Experts of a small language model.
Size: 12 layers, width 224, vocabulary 4096, 55.3M parameters.
Experts: 144 GELU neurons an expert, 2 picks a token, a softmax router.
Below are experts of layer 7 (counted from 0) of a mixture-of-experts language model. Rows are named router (the router's row for the expert), up (a neuron's input weights, with its number) and show model dimensions 0-223. Each number is 128 + 24 x the weight over its row's rms, rounded and kept within 0 to 255.
Before each expert's rows: "comes after" lists some tokens at least twice as common just before its tokens as in all text. This comes from a sample of Wikipedia text that the model never trained on. Tokens count by the router's weight.

# expert 52
comes after: " is", "-", " a", " was", " and", " the"
router [121 134 120 134 143 165  79 135 127  98 114  75 158 110 127 136 137 133 127 124 133 156 123  83 147 110 158 139 115 112 154 180 108 104 116 123 126 104 147 126 124 128  79 105 176 187 158  97 109  93 128  89 110 127 103 109 132 101 132 161 145 136 141 134 127 107 115 115 164 132 129 132 128  84 149 153 141 122 128 110 149 121 178  90 163 127 117 115 105  83 125 157 155 132 148  98 125 152 158 133  99 118 118  78 111 124 128 108  65 147 109  92 156 150 119 114 165  81  94 111 132 137 115  98 135 164 157 173 148 113 158 114 161 153 119 150 108 150 121 103 147 166 143 166 156 116 148 126 139  94 125 129 101 108 141 176  85 120 129 137 129 138 132 143 152 121 131 167  95  96  84 109 118  61 163 127 170 129 153 154 108 123 114 126 138  94 114 131 150 125 114 134 163 175 157 121 113 134 152 125 146 133 132 138 141 129 145 144 146 113 147  86 139 102  84 135 123 129  95 146 146 122 136 164]
up0 [151 145 149 141 129 105 125  92 122 127  92 138 132 149 121 136 165  79 106 119  97 114 120 159 146 123 135 159 112 120 125 115 106 121 188 138  99 121 131 102 153 102 132 108 153 104 119 144 140 137 134 164 127 155 124 143 143 121  79 114 138 142 110 162 149 119 131 138 113 125 117 136 115 135 112 103  96 144  95 175 124 189 136 138 112 150 129 138 112 199 120 125 133 112 169 164 114 138 102 125 130  99 100 123 163 123 161 141 135 147 125 133 118 138 140  87  76 139 119 102 151 135 150 121 126 119 113 107 148 150 112 155  80 131  78 135 118 142 178 132  91  97 128 154 131 135 100 113 122  66  77 134 121 136 114  76 140 107 140 152  96 155 143 134 128  87 119 165 125 126 103  93 102 149 113 172 120 115 140 135 122 170 192 141 138 145  93 144 115 140 162 154  91 154 163 144 137 119 118 133 159 140 101  89 136 142 168 124 168 134  89 137 121 152  96 136 187 103 146 109 112  96 142 138]
up1 [109 106 135 129 175  99 140 130  92 141 125 132 134 129  93 126  92 126  99 105 147  95 128 166 107 125 162 124 102 134 143 120 123 148 151 166 148 117 181  94  98 144 176 156 144 154 152 130 148  94 133 110  92 110 117 152 116  92 121 118  93 135 106 152  97  99 113 112 157 138  99 125 139 136 137 118 137  96 149 124 135  86 118 134 149  91 110 143 141 150 144 118 142 126  90 118 145 110 129 121 107 140 145 137 125 110 140  82 117 116 126 135 125 136 147 105  92 102 156 143 142 113 139 140 153  92 167 129 152  65 118 140 107 105 165 155 128 138 139 157 140 122 143 131 153 150 150 145 198 131 133 151 129  86  89 109 115 109  94 156 113 174 117 118 139 156 132 130 128 128 153 170 160  65 107  87 120 137 141 101 167 160 185 104  90 182 153 161 122  80 177 115 156 134 118  80 153  92 114 124 137 143 143 117 106 126 149 104 127 109 104 150 143 127 139 151 117 142 101 108  94 111 112 114]
up2 [115 129  98 140 108 136 116 142 112 121 165  96 159 172 126 130 148 139 136 103 108 122 144 127 123 114 123  73 155  99 107  92 159 131 162 142 175  89 131 128 152 133 124 141 122 150 106 135  96  96 176 167 129 150 155 110 111 112 153  89 149 114  97 113 181 129 121 138 116 102 106 156 172 133  81 126 122 151  99  90 146 102 112 141 144 130 180 140 125  95 118 128 148 137 135 147 120 133 140  83 128 144  91 104 102  85 152 165 114 143 165 113  90 107 117 156 152 136  99 163  80 131 110  98 121 141 134 114 121 131 181 138 163 129 139 154 150 143 118 174 156 117 132 124 185 122 147  88 147 125 132  86 168 119 118 103 140 137 126 101 154 113 181 135 100 115 110 164  95 124 114 130 133 123 119 125 115  86 127 122 102 155 133 108  99 144 145  94 156 200 154  88 123 139 124 104 116 136  97 168 130 156 156 129 150 128 154 117 121 131 118 112 140 130 133 154 101 160 130 144  93 145 132  98]
up3 [186 119 125 142 138 135 156 109 100 183 125 150  95 149 129 111 103 140 154 104 149 101 151 128  98 133 120 143 144 129 125 127 118 117 108 109 163 120 109 117 129 118 152 123 111 127 126  89 136 117 178 140 161 119 108 119 110 169 128 102 149 144 125  79 106 121 149 153 112 109 136  98 147 121 134  88 124  97 108 215 114 137 144 142 127 168  75 138 177 101 120 129 144  93 117 114 142 128 108  99 135 167 149 111 106  90 144 116 137 125 122 121  87 106 113 143  72 130 134 152 147 144 145  93  83 163 126 129 135 142 130 123  87 157 144 158  92 153 132 130 136 130 158 107 121 122 114 115 160 163 112 139 149 139  90 109 121 118 132 138 127 184 125 160 106 192 132 132 106 141 145 131 124 113 115 165 128 125  91 148 138  89 131 182 128 128 149 137 134 115 146 112 126 116  78 119 140 116 154 135  83 103 133  78  90 174 136 135 113 130 163 138 108 136 137 127 153 100 105 138  55 109 132 134]
up4 [106 135  96 139 138 114  94 143 136 137 135  96 125 133 103 101 118 115 129 148 161 139 137 106 114 138 106 125 130 151 119 129 131 145 146 123  83  74  81 141 131 161 139 160 133 123 101 126 161 183 110 137  92 141 129 130  86 130  74 135 117 113 139 128 126 131 151  84 101 111 153 174 161 118 143 153 166 174 142 124  99 134  98 167  98 162 120 152 178 111 103 135  94 152 149 138 130 118 131 112 118 129 130 104 117 138  92  98  96 136 126 123 175 114  81 120 143 111 119 137 105 114 148  77 109 110  85 144 160 187 103 132 165 148 116 129 181  80 131 172 123 135 113 112 168 123 148 142 140 128 103 177 105 115 130 125 143 143  62 157 127 115 148 124 116 110  94 120 119 126 106 169 131 120 122 180  95 123 111 134 135 176 164 115 163 124 127  95 149 126 152 123 151 146 109 108 134 145 121 127 135  93 102 126  97 136  91 105 146 138 105 147  95 139 126 147 117 105 178 126 121 133 160 117]
up5 [109 148 125 121 113 135 118 134  86 108  95 113 136 117 118 112 105 167 124 142  97 116 178  92 123 122 122 168 135 121 103 143 151 170 108 105 140  96 132 121 123  82 137 148 143 141 161 133 142 135  76  95 152  97 137 118 109  87 109 116 146 136 174 114 124 159 136 177 166 161 133 128 115 115 130 105 135 165 155  84 128 145 153 147  94 123 134 120 113 128  92 166  90 123 128 107  97  93  99 182 160 140 167 143 139  85  98 138 135 120 124 105 179 137 150 107 155 107  88 131 145 176 170 134  84 143 158 130 127 128 141 142 159 151 107  66 146 100 130 176 148 129 128 102 136 171 149 119 126 122  98 157 112 135 162 106 119 138 167  97  78 143 133 149 122 104 123 147 111 120 133 169 161 133 102 134 138 100 134 135 116 144 127 122 122 126 112 122 130 124 128 145 104 165 115 114 154 161 126 105 114 119 119 107  95 127 147  64  99  95 106 135 120 133 110 135 192 144 105 107 135 104 114 127]
up6 [137 164  89 120  67 142 142  92 109 128 160 135 108 135  76 133 130  95 125 128 112 133 129 115 119 125 147 108 152 146 149 132 114 123 127 176 112 157 103 110 128 127 132 140 133 106 141 171  46  96 115 158 156  97 137 109 103 125 105 122 144 118 138 132  88 165  55 121 170 139 121 126 117 126 139 141 169 130 143 159  99 155  81 139 139 115 154 177 108  90 121  98 152 127 165 144  68 153 118 119 131 109  87 112 185 136  74 112 114 113 139 101 115 122 126 129 128 107 123 101 135 154 136 125 125 111 126  75  98 130 140 140 122  96 116 123 109 135 106  97 106 162 183 125 151 146 152 147 123 131 146 136 132 125 134 135 127 114 113 121 121 140 118 107 104 117 112 138 125 144 164  82 161 120 119 117 144 151  83 144 127 141  90 158 155 146  96 121 157 153 122 131 111 129 165 136 171 170 141 113 114 122 150 119 153 168 114 111 126 172 110 133  98 120 115 138 149  80 133 171 156 108 127 152]
up7 [133 138 136 131 126 155 103  66 109 124 159 119 127 147 146 123 156 106  91 143 178 101 142 119  98  84 124 150 108 137 147  90 130 107  89 124 122  75  86 149 150 131 128 114  91 151 141  81 105 174  72 149 173 135 104 131 103 145 113 135 177 126 106 133 126  99  96 138  88 143  97 147 141 151 121 166 119 117 121 145 118 112 130 152 188 157 142 128 148 103 152 155 121 136 179 112 137 130 127 170 151 127 157 119 120 107  93  94 131 113 146 111 147 110 122 134 113 140 125 143 102 127 144 134 174 110 138 136 146 177 127 119 154 140 141 158 115 129 136  90 189 158 150 121 181 135 113 147 132 117 123 147  84 185 113 113 143 164 112 123 130 110 137 119  96 161  95 113 115 136 174 122 136 111 113 136 133 109 150 104 109 115 105 134 123 112  93 176 125 100 129 137 134 139 131 148 136 132  81 134 139 108 149 125 166 131 135 127 117 126  75 121 124  95 123  98 144 131 169 131 140 147 183 107]
up8 [119 123 127 156 155 143 137  80  81 169 140 127 147 162 120 127 101 171 123 103 111 130  88 105 168 122 105 111 121 148 157  99 138 126 140 124 144  89 140 125 135 143 156 117 129 160 108 112 128 115 136 133  98 135  76 116 143 100 155 142 121 154 121 162 103 144 145 152 111 118 110 104 152 146 123 164  94 102 186 136 141  99 126 133 122  71 121 122 159 165 132 128 112 135 138 121 165 122 151 142 162 139 133 126 134  94 153 106 155  88 130 105 110 130 178  81 108 153 107 158 146 141 153 155 103  91 114 129 144 143 157 144  64 133 170  99 133  94 173 102 151  95 160 110 140 140 125 183 157 111 107 183 130 136 107 119 160 164 148 124  79 134 127 105 141 147 143 155 144 126 139  91 159 160 155  85 140 111 154  89  90 154 118 154 157 100 116 132 142 100 105 138  86 109 111 115 122 108 126 115 129 138 115  97 154 119 121 153 144 113 124 170 124 136 109 139  97 109  92 117 149 112 133 126]
up9 [139 125 164 139 105 100 138 101 145 158 106 124 129 145 103  83 150 136 143 133 142 131 100 135 136 126 139 107  74 142 130 134 113 133 134 121 163 128 162 155 160 126 108 137  77 113 112 126 143 126 164  92 101 177 123 131 138  96 139 108 157 135 119 172 123 150 119  93 152 144 155  95 150 126 124 135 120 138 152 166 120 157 143 114 137 170 111 126 119 114 126 117 118 119  91 155 153  96  79 119 123 165 129 152 135 105 115 145 150 117 111 170 115 122 106  79 132 132 129 154  99 144  95 131  96  95 111 132 143 130 152 141 125 172  66  84 116 138 135 120 187 136  91 157 123  99 159 109 156 112 113 122 158 127  92 151 126 138 124 102 156 106 141 139  96 134 123 119 130 142 127  98 117 136 137 116  74 129 103 165 119 117 166 146 103 133 114 143 169  67 161 141 131 115 137 107 134 159  86 164 104 126 163  61 148 139 111 125  97  99 135 151 149 102 162 151 103 166 179 157 123 110 116 163]
up10 [115  93 157 116 143 116 147 100 114 143 125 136 131 156 104 137 126 117  86 118 107 112 116 160 104 184 132  88 155 139 182  84 132 108 132 121 144  86 151 115 130 121 157 139 133 114 143  80 144  76 127 133 111 118  98 112 108 152 142 101 142  97  76 160  94  91 126 138 146 178 115 152 158 143  89 100 154 106 142 124 139 117 149 124 135 110 119 116 145 142 129  93 150 170 122 142 145 141 136 125 156 164 140 154 118  86  65 139  79 131 153 132 107  93 152 109 110 139 106 158 135 129  83 159  69 130 170 154  84 112 159 114 114 137 124 105  94 144 137 124 136 114 149 137 171 128 137 123 144  96 145 121 131 138 134 100 190  76 126 100 131 170  93 151 149  86 112 127 140 164 150 133 121 115 119 122 153 159  90 134 166 142 120 162 133 130 123 113  89 102 118 132 136 111 125 103 187 142 147 108  98 160 141 142 137 145  98 135  97 119 133 128 119 146 140 153 138 129 121 120 151 104 114 131]
up11 [181 164 123 124 118 104 107 145 114  94 201 132 129 123 160  92 120 121 113 133 107 129 151 108 124 107 106 122  86 110 111 117 123 104 126  93 113  98 149 129 135 128 102 159 136 140  70 133 124 131 151 147 133 120 120  78  95 129 113 129 138 144 145  92 137  96 119 191 120 124 121 136 145 129 113 110 136 140 130 137 164 120 154 155 120 115 133 119 149 173 127 152 120 112 130 116 147 147 157 125 151 165 173  93 139 162 165 114 130 141 164 143 165 139 155  89 125 158 148 132 148 144 104 137 116 123 142 152 133 125 107 111 101 114 121 122 134 125 170 150 150  95 142 119 145 176 120 152  76 135 149 113 134 167 129 132 140 120 107 131  75 141 103 129 155 103 145  71 131 118 164  65 132 180  55 116 105 163 133 110 126 104  94 158 101 112 137 128 143 146 149 143 104 110 134  99 131 107  97  89 111 109 132 155 121 111 133  70 157 141 123 114 147 100 119 121 170 113 151  92 165 104 133 140]
up12 [134 141 169  91  99 129 165 156  91 154  71 118 113  84 138  85  89 143 140  78 128 110 147 112 127 133  95 109 150 121 150  89 145 136 131 142 120 139 114 144  91 167 149 181 106 120 106 120 137 158  96 149 132 112 134  95 151 162 128 106 133 115 119 137  59  83 116 146 131 125 149 128 156 150 118 145 125 126 134 123 132 103 134 147 153 150  97 135 160 175  91 107 177 143 172 114 160 141 144 109 149 175 108 131 128 116 139 112 112 163 157 149 117 138 136  74 125 148  78 172 134 107  99 128 151 163 133 138 123  85 122 130  74 138 138 134 164 113 149 169 124 131 135  93 131 123 115 137  81 163 144 152 142 130 147 118 182 123 125  97 135 159  72 118 144 110 130 141 140 129 160 115 140 151 109 149 121 123 105 153 140 140 122 159 129 110 153 170 104 163 116  89  96 128 123 112 150 108 115  91 118 129 124 115 113 147 168 148 146 124 109 137 154 156 119 145  91 134 115 116 150 132 137 123]
up13 [128 110 111 136 129 150 155 119 113 114  92 161 111 105 136 158 142 127 149 128 137 134 109 140 143 142 114 112 120 139  99 124 159 101 172 167 149  63 113 112 107 109  94 183 140  93 152 110 131 124 164 148 103 129 138 160 117 130 154 143 147 124 139 115 163 151 137 143 145 148 109 106 115 128 116 104 102 115 159 139 119 171 135 129 101 154 142 115 105 103 110 138  81 134 138 106 175 148 177 129 105 139 132 173 144 145 126  94 140 146 129 130 102 117  98 130 110 128 137 125 117 137 164 129 108 101 125 106 118 151 139 149 113 148  79 171 112 157 123 159 138 149 173 141  77 110 127 105 218  93 120 166  87 126 102 152 122 143 143 103 132 105 121 111 112 128 111 101 120 144 125 101 146 139 129 136  92 147 171  97 117 146 156 126 150  98  90  68 110 135 114  70 120  97 104 127 136  90 117 142 107 138  93 154 122 124 160 150 131 109 147 121  98 127 182 102 108  89 162 132 165 117 124 105]
up14 [147 110 103 146 115 121 122 143  90 150 150 114 108 184 112  89 107 133 109  98 154 110 166  99  72 114 112 111 119 134 162 112 145 148 150  69 174  92 122 133 107 113 144 159 166 166 126 146 138 122 120 109 125 109 133 112 116 118 135 109  82 139  86 165 166 121 103 146 126 112 145 148 148 154 141 103 129 104 157  95 125 119 150 121 111 108 122 118 123 104 145 129 113 118 134 125 130 102 142 129 112 131 123 146 138 108 129 155 140 129 158  89 175 100 143 110 104 108  77 115  92 133 171  96 136 132 109 126 153 150 135  99 131 126 115 134 124 140 125 134 128 115 110  93 156 111 157 131 106 150 152 128 100 153  98  97  96 117 110  87 136 156 142 118  54 146 129 196 129 121 162 157 141 119 138 164 144 106 117  87 127  87 104 117 105  91 115 134 111 169 183 194 149 159  95 142 134 140 109 114  99 105 162 124 111 157 144 133 151 108 133 153 182 133 108 104 153 128 125 123 102 141 146 108]
up15 [156 125 110 140 117 124 144 136 124 132 154 144 106 118 138  96 132 134 136 172 145 137 143 138 114 180  84 170 144 103 148  91 144 124  90 180 101 115 169 131 124 117 128 176 135 131 135 155 106 137 111 136 142 148 115  81 158 112  87 129 176 118 155 122 102 162 126 114  60 132 136 141 119 124 112 163 113 115 141 165 135 160  91 150 115 183 178 145  84 122 147 138 135 129 112 121  92 108  94 154 137 148 117 139 142 157 129 151 163 111  77 145 107 155 162 131 110 142 143 144 121 118 122 130 125 132  89 130 158 132  86 157 103 110 123 113 160 133  98 126 165 109 138 137  98 161 137  81 123 137 139 142 111  88 106 138 124 122 173  98  69  98 107  79 115 128 111  98 164 139 129 124 104 119 127 122 134 136 107 145 129  96 144 165 117 105 134 103 147 159 130 122 117 147 102 127 122 134 121 144 154 126 117 132 141 120  81  59 108 124  82 156  87 125  97 143 102 154 152 156 139 101 115 134]
up16 [142 128 114 126 120 107 133 122 137 150 100 126 148 148  95 148  96 118 120 101 134 114 156 154 155 164 153 109  73 123 143 130 111 156 194 132 154 104 139 133 139 101 146 101 106 138 134 104 169 114 125 127 110 117 130 105 145 132 108 119 138 123 138 173 159 160 119  92 142 131 108 139 140 131 148 122 135 113 136 103 154  90 142 113  99  97 204 133 115 152 129 116 107 118 138 149 157 123 146 163 120 159 164 117  76 142 127  88  99 132 104 117 136 180 152  80 111 108 107 142 135 142  90 161 136  75 157 145 101 156 113 153 108 115 108 182 126 153 147 142 133 111 142 131 151 125 137 125 161 113 118 121 137 115 122 146  79 157 158  98 140 124  88 141 130 164 115 107 106 125 107 151 147 110 111 131 130 142 140 105 129 140 128  95  69 121 121 135 114 142 131 116  77 165 147 108 133 109 126 120 129 110 193 153 110 131 136  85  66 106 118 149 187 141 134 127 147  96 157  83  90 138 157 117]
up17 [164 159 134 138 118 112 139 134 135 143 120 135 109 109 115 106 126 114 147 134 115  98 124 127 193 140 104 114 142 109 131 119 147 108 187 137 109 126 146 112 144 111 136 157 138 136 100 152 153 108 127 112 137 174 159  59 134 126  88  89 114 111 131 123 149 123 138 137 148 122 114 101 153 133 119  88  83 110  98 139 135  91 141 169 145  74 150 143 145 133  92 126 149 186  98 131 122 110 112 121 142 147 145 116 128  80 172 135 134 143 150 133 123 127 110  85 144 131 116 164 134 173 128 119 118 125 144 139 138  93 134 118 125 116 150 110  65  77 189 141 136 130 110 120 143 167 103  84 108 134 115 161 127 131 128 125 101  89 135 117 113 151 106 151 112 119 144 123 138  99 154 144 126 152 138 115 150 131 129 187 136 136  87 163  95 145 134 131 105  87 186 136 107  57 104 142 109 140 138 137 132 141 147 142 116 145 138 163 116 179 102 129 129  68 134 122 137 119 142 147  84 120 160 136]
up18 [129 149  86 137 132 114 142 102 114 143 153 121 121 147 148 118 144 126  89  95 113 143 162 130 136 148  99 125 131  81 134 123 175 161 112  85 124 171 139 130 142 131 131 105  98 115 148 118 126 125  81 146 163  63 113 108 171 117 143 122 143  70 148 153 120 100 143 128 115 143  85 110 134 160 140 101 101 157 137 139 102 146 162 136 124 131 137 177 159 150 138  73 113 105 149 110 141 109 108 167 148 158 176 106 111  71 143 122 144 131 153 120 139 164 108 106 121 135  99  97 101 123 120 108 146 119 115 119 115 132 136 101 206  77 128 179  85 115 112 168 118 132 117 105 108 140 136 123  92 109 135 137 115 122 161 144 140 109 147 114 110 156 113 169 119 130 116 137 156 128 166 119 109 156 129 151 131 127 105 152 152 162 103  94 150 163 132 143 142  81  82 119 129 135  90 145 109 143 142 117  92  68 150 128 119 136 128 109 106 148 141 109 153 140 108 105 141 141 131 142 175 119 127 128]
up19 [119 143 111 140 123 139 121  74  91 132 138 153 110 111 172 115 100 116 130 117 148 101 119 115 169  73 157 196 119 106 136 118 149 102 109 144  78 117  92 101 128 190 142 142 181 152 145 164 143 130 133 144 197 105 126 140 125 131 103  94 139 147 114 133  88 117 133 150 139 149 122 158 106 104 105 123 147 166 133 107 113 149  98 148 101 155 102 148 139 141  85 170 106 133 134 125 118 125 141 129 135 156 147 182 149 109 117 154 168 128 110 113 103 102 129  95 122 102 115 151 129 125 180 140 150 117 133 166 118 125 135 129 125 122 155 159 113 112 124 135 130 162 118 147 100 195 122  97 128 105 127 125 117 116 147  87 105 104 173 110 121 136 188 103 148 130 139 102  98 116 145 124  97 114 132 124 129 171  73 182 122 126  99 128 130 155 133 141 132 114 125  93  96 136 124 139 131 107 129 135 112 111 138 128  87 162  87 131 103 150 120 139 138 126 134 136 112  87 142 119 146 110 150  87]
up20 [110 138 159 129 120 102 165 126 141 151 144 107 102 139  99 117 119 113 140 111  65 103 120  98 127 117 124 109 139 122 132 109  93 153 154 154 115  94 126 125 133 178 139  91 171 115 114 139 168 163 117 134 111 130 179 146 120 117 141 129 126 107 150 106 116 109 142 129 116  93 119 186 134 139 160 101 132 113 122 101 138 109 102 172 135 118  95 152 149 155 152  98 121 131 132 163 152 157 143 150 104 112 146 117 119 133 159 115 131 134 138 163 149 138  68  79 116 152 146 122 125 115  76  85 119 126 123 110 145 123 174 126 128 125 115 122 150 176 120 109 123 152  87 128 119 124 130 147 141 144 147  95 150 189 114 109 102 149 135  85 146 162 153 128 114 150 162 173 127 130 167 133 146 102 124 166  74 153  87 137 132  77 121 126 124 117 160 140 113 133 160  99 144  92 122 149 157 108  74 148 153 127  96  70 116 166 114 135 124 107  74 141 117 123 103 140 127 118 132 129  97 157 156 123]
up21 [171  84 114 143  66 114 125 145 149 151 120 135 139 105 120 131 168 110 109 103 141 150 107 111 134 151 154 118  79 138 154 137 118 106 131 156 115 171 143  95 134 145 172 148 130 151 130 112 119 106  88 105 138 109 164  82  65 138 138 120 164 127 154 136 144 142 142 122 124 115 119 165 124 148 132 127 137 133 115 195 159 188 120 135 130 110 177 128 152 152 162  91 142 133 139 154 126 104  97 112 157 125 181 175 164 121 139 133 146 101 103 155 142 149 139  76 115 177 141 158 125  98 135 146 151 127  91 134 130  88 124 161 129 124  71 148 102 123 160 124 108  92 128 119 109 143 175 118 116 139 105 113 114 132 129 129 109 130 114 110 145 146 121 112 111 145  94  56 156 123 136 101 115 127 127 140 122 138 120 130 164 150 165 124 114 117 154 172 155 148 134 141 115 115 127 123 115 138  94 144  93 125 116 143 125 110  97  95 108 121 111 158 139 101 148 112 110 132 135  83 106  94 156 152]
up22 [140 109  82 170 136 125 118 156 136 115 119 155 123  96 110  86 103 132 121 129 142 129 107 133  97 153  95 136 158 171 142 155 121  90 113 169  74 126 110 161 112 100 142 144 131 116 160 134 143 123 176 130 119 153 128 149 119 157 124 121 148 165 130  85 129 151 134 180 111 179 120 164 119 133 154 113  97 130 127 133 123 115 115 117 129 166 106 166 140 119 131 106 116 134 137 120 117 136 138 165 165 133 146 117  53 157  95 108 124 135 115 128 174 107 107 115  65 122 150 127 142  93 151 114 106 130 133 113 151 178 133 138 128 109  90 124 123 170 151 113 109 167 106 114 110 144  82 134 113  69 138 103 161 105 128 141 141 171  99 145 153 124 151 122 142 146 132 120 134 161 131 126 151  90 115 102 153 130  82 153 142 113 108 140  89 146 137 119 167 138 123  85 138 104 111  83 111 155 146 149 133 120  58 136  96 125 101 157 123 126 144 106 121 153 141 104 103  90 144 151 127 117 150 111]
up23 [ 94 160 147  61 101 124 143 107  86 170 147 140 130 130 120 116 112 112 138 135  89 142  86 109 136 139 142 102 144 149 146 130 105 127 148 162 150 116 151 167 156 138 149 143 148 103 116 105 153 101 139 146 123 127 142 202 139 160 128 114 128  90 131 124 144  93 111 105 116 111 140 169 150 172 127 154 124 110 157 144 123 149 150 119 120 163 121 142 100 146 138 160 143 150 148 142  88 132  97 103 108 147 151 118 119  95 144 122 119 105 125 111 139 162 126 148 100 119 101 125  37 165  81 134 169 140 130 162 118 108 170 116 157  98 123 107 117 153 106 102 145 148 119 143 100 134 140 110 138 119 115 123 174  93  98 113 124  90  85 101 133 113 138  92 116 140 161 111 135 151 138 179 178  83 117 141 120 141 139 137 146 105 125  82 141 120 152 114  97 101 102 131 116 117 116 131 129 154 165 127  69 100  98 151 107 172 112  96 140 117 127 116 117 131 121 142 132 139 122 149 167 148 118 145]
up24 [122 133 150  97 122  95 120  94 108 164 166 147 131 190 154 112 118  82 133 107 123 146 159 127 162 118 159 109 176  89 103 148 127 156 111 127 132 118 135 137 139 120 138 139 116 136 124 171  86 152 116  94 101 136 148 115 156 124 112  70 155 122 140 110 135 129 119  93 120 129 131 168 169 136 159 178 144 111  92 123 114 147 138 147 140 114 152 116 135 127 100 145 109 121 170 142 160 180 117 103 126 110 115 128 108 120 156 138 107 116 146 105 137 122 165 137 132 156 137 131  98 171 134 127 140 176  91 131 129 153 135 187 143 164 127  70 128 168  96 115  97 132  95 179 150 184 125 128  97  74 158 133 130 131 144 132  92 167 107 139 167  93 106 155  89 128 107  94 119 110 127 144  87 105 146 149 127 138 132 146  93 118 156 149 157 132 113 129 169 114 126 125 110 168 145 143 120 119 134 136 125  99 114 118 125 120  96  96 135 118 104 109 108 113 110 125 121 137 137 158  98 181 150 125]
up25 [116 144 135 150  96 112 133 144 125 134 150 138 143 121 149  99 131 137 136 109 127 155 150 127 144 116 196 100 100 100 119 103 173 170 132 125  99 145 130 142 169 173 123 140 135 123 108 113  85 114 127 152 130 119  94 114 135  94 138  85 104 153 146 164 118 126 113 101 145 138  83 133 137 146 153  95 157  79 149  83 112 135 143 139 159 103 139 141 144 115  94 142 110 106 153 114 167 109 144  98 112  96 117 183 131 101  94  99 145 143 147  72 124 125 145 138 157 110 133 104 108 121 126 114 122 159 109 132  81 115  89 140 151 135 122 166 105 161 126 129 120 150 141 114 136 139 185 142 149 126 175 165  89 122 176 121 152 118 137  83  73 125 129  95  88 138 134 181 131 126 117 159 110 131 126  77 104 117 136 127 112 173 125 130 110 114 131 148 163 118 124 132 146 121 123 119 114 104 109 163 145 115 136 119 171 130 138 117 103  73 105 100  75  95 147 162 104 145 125  98 120 131 128 114]
up26 [144 122 124 135 114 130 164 100 153 124 117 134 150 110 144 114 123 104 137 148 105 157 136 132 130 100 125  89 138 126 120 126 144  98 109 153 101 112 142 120 165  98 104 160 169 129 144 145 148 129 162 130 133 133  84 126 157 139 165 121 120 155 141 136 141 143  96  93 136 173 110 104 126 139 123 160 121 118 148  94 124 151 148 105 136 168 108 115 138 142 144 107 130 114 118 141 121 108 124 190 150 172 152 135 139 141 110  95 124 119 143 146 138 127 113 152 105 186 109 113 108 155 124  98 107 118  89 136 152 135  99 155  83 121 150 109 138  81 118 148 174 145 117 113 119 197  77 138 100  94 103 163 144 116 144 149  66 132 130 129  52 123 113 169 119 170 186 162 149 120 118 115 170  60 149  93 157 118  93 154 152 152 117 189 126 140 112 132 135 139 147 117  97  85  94 122 122 130 143 104 125 142 131  98 131 134 131 137 136 110 117 120 129 154 119 127 113  89 131 165 134 130 144 150]
up27 [200 124  96 154 164 122 104 167 135 128  93  87 116 135 146 128  79  85 130 109 149 143 139 150 139 122 129 143 149 132 117 104 148  94 107 103 118 139 106  95 183  97 134 148 112 144 111 162 120 114 132 138 120  97 105 132 154 172 144 120 180 145 158 130  89 143 103 107 155 134 137 134 149 115 157 144 136 142 122 125 143 131 149 127 150 165 188 129 111 143  97 123 143  86 141 130 202 106 139 149 160 142 100  94 105 147 109  76 127 102  97 155  96 135 158 119 104 118  85 147 124 142 107 151 133 111 105 139  99 135 158 156 137 144  92 153 139 131 114 149 108 159 133 113 158 148 154 142 118  88 114 120 152 131 143 117 113 137 163 152 117 124 163 116 119 103 118  87 143 121 154 103 157 142 144  81 116 165 122 124 155 125 156 112  87 164 143 136 171 110 123 119 123 128 100  93 116  87  91  87  99  89 168 145 103  94 119 105 153 133 103 122 119 117 157 120 126  99 128 130 132 118 139 124]
up28 [134 150 109 134 125 175 138 151 154 139 151 146 128 152 167 146 130 104 162 155 124 138 115 127 168 107 106 105 150 149 127  98 103 144 150 126 168  65 110 141 139 109 123 161 112 146 135 114 130 136 141 136 131 102  70 115 103 162 147 102 115 140 133  99 132 122 124 136 104 130 146  92 105  97 117 134 144 141 122 143  88 145 119 119  94 127 140 150 104 145 139 117  88 169 144 125 146 137 125 132 161 154  88  81 128 147 158 116 133 139 133  67 150 115 121 140 118 161 119 148 111 166 122 132  97  98 108 102 111 118  80 112 147 136 176 133 119 114 102 159 111 151 126 115 163 138 119 116 173 114  87 123 139 121 131 175  70 166 148 133 117 154 133 171 102 127 105 155 129  88 170 193 174 138 146 129 128 126 169 125 118 105 144 125  99 124 128  91  97 110  87 117 128  88 172 124 124 108 113  91 131 144 136 144  99 133 120 136 148 157 115 123  95 156 102 165 122  90 108 154 133 177 111  93]
up29 [131 156 161 139  91 111 133 130  93 165 147 138 100 118  94 160 160 150 163 166 127  85 141 126 121 151 101  94 113 117 148 116 124 126 108 146  96 186  89  86 168 120 115  89 107 114 107 153 139  95 124 124 140 106 111  90 135  93 149 102 142 121 113 166 160 105  99 158 141 135 128  90 123 168 162 139 143 145 119 142 108 117 142  99 105 114 126 148 129 112 139 104  96 102 121 134 129 150  91 138 100 122 124 134 136  98 155 108 127 125 127 171 104 146 140 123 113 131 115 150 100 176  89 105 100 147 140 106 140 111 157 109 161 154 109 132 115 107 172 131 127 144 123 110 129 158 132 141 155 133 125 113 137 100 110 102 168 103 147 155 143 162  69 141 125 134  97  92 151 166 173 130 132  90 143 144 136 159  86 151 161 144 142 136 126 120 151 171 134 118 107 193 125 111  63 127 123 129 142 115 110 143 141 138 111 177 148 130  90 118 132 104 103 128 144 105 132  90 143 153  90  78 135 140]
up30 [185 127 123 117 102 134 171  93 106 175 120 130 103 113 173 125 155 134 118  88 145 118 118  79 135 132 128 157 124 143 180 125 135 144 166 193  95  69 101 154 127 158 148  95 127 118 155 101 147 140 107 144 158 130 159 168 166 131 141 130 129 116 132 142 111 140  84 124  96 144 111 156 114 117 116 152 106 113 161 106 104 125 127 151 132 145 113 165 115 136 160  86 128 137 102 129 125 118 153 101 106 183 102 146 130 137 147 128 102 166 106 136 109 141 111 134 161 135 134 147  90 137 101  94 127 161 104 109  89  99 147 137 128 126 166  91  98 137 112 114 125 128 143 122 103 142  81 124 143 100 153 129 131 139 117 105 152 108 155 116 144 101 152 139  96 136  98 157 103 124 153 136 145 106 139 150 112 149 148 108 108 153 102 120 114  99 172 121 117 117 191  72 156 116 103 118 137  87 119 146 172 137 139  95 132 155  87 121 143 108 131 148  78 155 135 150 103 126 119 151  92 138 136 112]